config = dict(
    n_layer=17,
    d_model=320,
    n_experts=32,
    experts_per_token=8,
    d_expert=64,
    d_shared_expert=0,
    activation='geglu',
    moe_layers=[0, 1, 2, 3, 4, 5, 6, 7, 8, 9, 10, 11, 12, 13, 14, 15, 16],
    router_score='sigmoid',
    normalize_top_k=True,
    routed_scale=2.83,
    balance_loss=0.000505,
    balance_bias=True,
    router_cosine_scale=10.0,
    init_std_router=0.0102,
    lr_router=0.000728,
    vocab_size=8192,
    norm='rmsnorm',
    norm_eps=1e-05,
    tie_embeddings=False,
    optimizer='adamw',
    lr=0.00198,
    beta1=0.9,
    beta2=0.98,
    batch_tokens=65536,
    seq_len=256,
    train_tokens=294700000,
    steps=4497,
    dataset='wikipedia_en',
)
Below are experts of layer 6 (counted from 0) of a mixture-of-experts language model. Rows are named router (the router's row for the expert), gate (a neuron's input weights, with its number), up (a neuron's input weights, with its number) and show model dimensions 0-63. Each number is 128 + 24 x the weight over its row's rms, rounded and kept within 0 to 255. Numbers have three digits each.
After each expert's rows: "mostly gets" lists some tokens that are sent to it at least half of the time. This comes from a sample of Wikipedia text that the model never trained on.

# expert 11
router:141169141121082133092162181101187136099135140132136124113137146161121137120153156145117135096121153136100086175142207146130125170119109118114109147145097093162112189133147104161132145101143093
gate0:107090106094109109116088130130157147161157149127135120125144109108141136175112122099098116120136089112133157170156090074186092127114124099146139119154140111198117111157103132142129153140139108
up0:112110097104165091157160116138155096167155102140125099186153152138103137141153171111135120117135128132118129151117112128163134134107107123134099150122160096083098142150155110099124117122139093
mostly gets: "ations", " place", " years", " School", " life", " work"

# expert 25
router:125168117148096140135128121080123131100139143138130160103102147151102134143129126128113118097125128139118159154145162173131128136121137169131119174135107101133130132165136126150173143119178101
gate0:119121136115121122096128125138098143114205103134134128095110138164139111111119142110087114136176168079126119094092099143154124135123106139132084124118108077141140110089154137110131131130130075
up0:143136148143112129157154117101135123162082119149070098151162166150137169152124149128147108101139165103164121101121129114084140148148158088130133165163182141165165167171157107158139145130118118
mostly gets: " album", " game", "°W", " episodes", " games", " film"

# expert 28
router:138126165142098122099114162096125138079091118118165177140093093140133136150101098099106127091100140139108123112095197133156133141092149119107098174115118105111116108160144151114133140098108170
gate0:176174141081121172057149098115151155171162103111155112134118111115125108126087135136105192143117130099137158135106149178146134142137139145125120138107096103159120137151121136136136145115134086
up0:119048086122155110183101126132106114102140124110146088136136184085155127128176150080169053142111103167099118119149115109125126114100104113141144116142142125130154107122114121146151105159123135
mostly gets: " that", " people", " which", " player", " information", " population"

# expert 16
router:151132144137104144138116104132120120134128134112139167160125137116153119117108098119147147114140152126127142155118143140134117133155148164118098105121130130125135123135140146189140108112091152
gate0:100148116149133110138114103138164161097112134129134124096120132129103147151126106122129128121112087103148124105135122144085128142086140120142107135160146108159155126149172076137145154067112145
up0:121151117161133114133124101131170166148156121175107107128136175117145117127130143158115146133112100131152135105160134127104153161177116118147137113122158146144140139089176074137127144149127139
mostly gets: " K", " Z", " John", "ah", "ac", " Ed"

# expert 4
router:108078124093141141132149136094148123121141122109155131140086130133127108145146138129118167109119169166128086116163116130165155133170140097150115090122117102106133115160118152162121116112127122
gate0:155124120153159094141176128120124110115125100109129132147142118106101154082126092123112148114108124112146114127186109103081097196115104108094177132148113125143131154176128091104099151140102154
up0:128135086112105135160119101119134129142108101125094133161092159134117114118128133127101141146153098135134064131136130119110090076125136123118144085098130127108158133078126136119140100101142099
mostly gets: " P", " M", " K", " R", " H", " W"

# expert 29
router:139150120108108164143142113107139170086137148143136111175082197130124128113113114120121142136122146133126159136127112153116110138143188143153136144135104076114157115139190141157116111107116153
gate0:149142102115122151097118112172147116131087137121136085089151121123142156149130112184090153176104122131157169148112157147111140121099132160110123162116100133141185111135121120181109132096118166
up0:122125112134161124137118117167159140139153149108111131138109125096121127142111151176093080145120082119149152121105134094087120132133135126109116147106142079112138135129133127144116133089131127
mostly gets: " The", "The", " a", ").", "\".", "."

# expert 14
router:139088133146089131112130156090169154118160144095137143169103120128136121113131130105088112107175137122081128133149125156103135088133138095138085124139127124142147112154100138154169128137139145
gate0:121108170114140092063129163110128153127121130128137174127111169150128107126112126124149109099126104125069101127112177071104150104184161081103119106159121123137137128122110165142165102128169172
up0:129123103094103132135145110140129169162102130153099068097138127095121146121126156150155100117158148086123110142123112139107124106102138119139140101127152161094166122157131144138169085133134100
mostly gets: " the", " and", " of", " in", " from", " on"

# expert 24
router:160132126094135183110108148118169161105162133124116129169128130140148133140134123107084130137159199117077109148183108151129139115116112141106165114169119110164142146136098131184158120107110145
gate0:152130118110129137091119102105114148128147122122095152111113115095166098136131117139088153170144123163115112154140136135121104150098129149115152105127126138148122114119107132153171071130135139
up0:111137172144154154161112124124134135131116133128125124129091153144152158132137109163063175117132186147115135137101136123157129107135167104142133107155139112117158152089113105137149141137112177
mostly gets: ")\n", ".\n", " became", " with", " where", " was"

# expert 10
router:174135131096155156116140139107158123117173161104138120162097154144154143105071140129124128117124161177085118157172164175111119107111164127116118158104147126133122100177150142144124124125082116
gate0:137124123095087144100115160145150137150116167117072145121121141114128137092105156130143111152173182129056117197160090127089130097153129131136161123141084143145132149110093148154106165162143119
up0:125137118123170130102178102152142107114131066140075133121115124075176119121134128142115114107126133130165136121091174119113157160142137088159142169144120120107108093077138104103113148137088094
mostly gets: " under", "′", " made", " San", " Mar", "See"

# expert 6
router:122157123106064132114148130104137173111106154136106124135067148161106133147103120109121140100159140143118095106124117161135161130133114137143162110121131095096123102172144128156179088076105133
gate0:111152136146091095130134136147116140172125114123161123104129126169141124159097119132145103118109110114141161135134133139131150080086100131151152162162143141094130084098144107121099190111093075
up0:146114085101130087107092110172139146131126114112143120158161152134152115189135114153165040154129123104129061114102114139155117153151154157125097160153117117145154126140146151155131110132139150
mostly gets: " is", " would", " Votes", " been", " was", " %"

# expert 22
router:146142123124137118144126153112136142073103163139167158154054139178142109156129098107117142142096153102107115107152127182142165154183150156119125113130130111147134138154101126127140133079140145
gate0:096142109186117103111153116146136166094144133088115167095141100153107088108113151141125137068120184156105104107155131133143129113133141107136115121144128177168097095103154085164106163139140171
up0:141106098093124133119093151125103102144162166128117098150137144123155168126134127111113136184132081152153172180122173124134112137138110135104095141092088117105150184166113157122114146108120075
mostly gets: " f", " —;", "(", " [", " (", " —"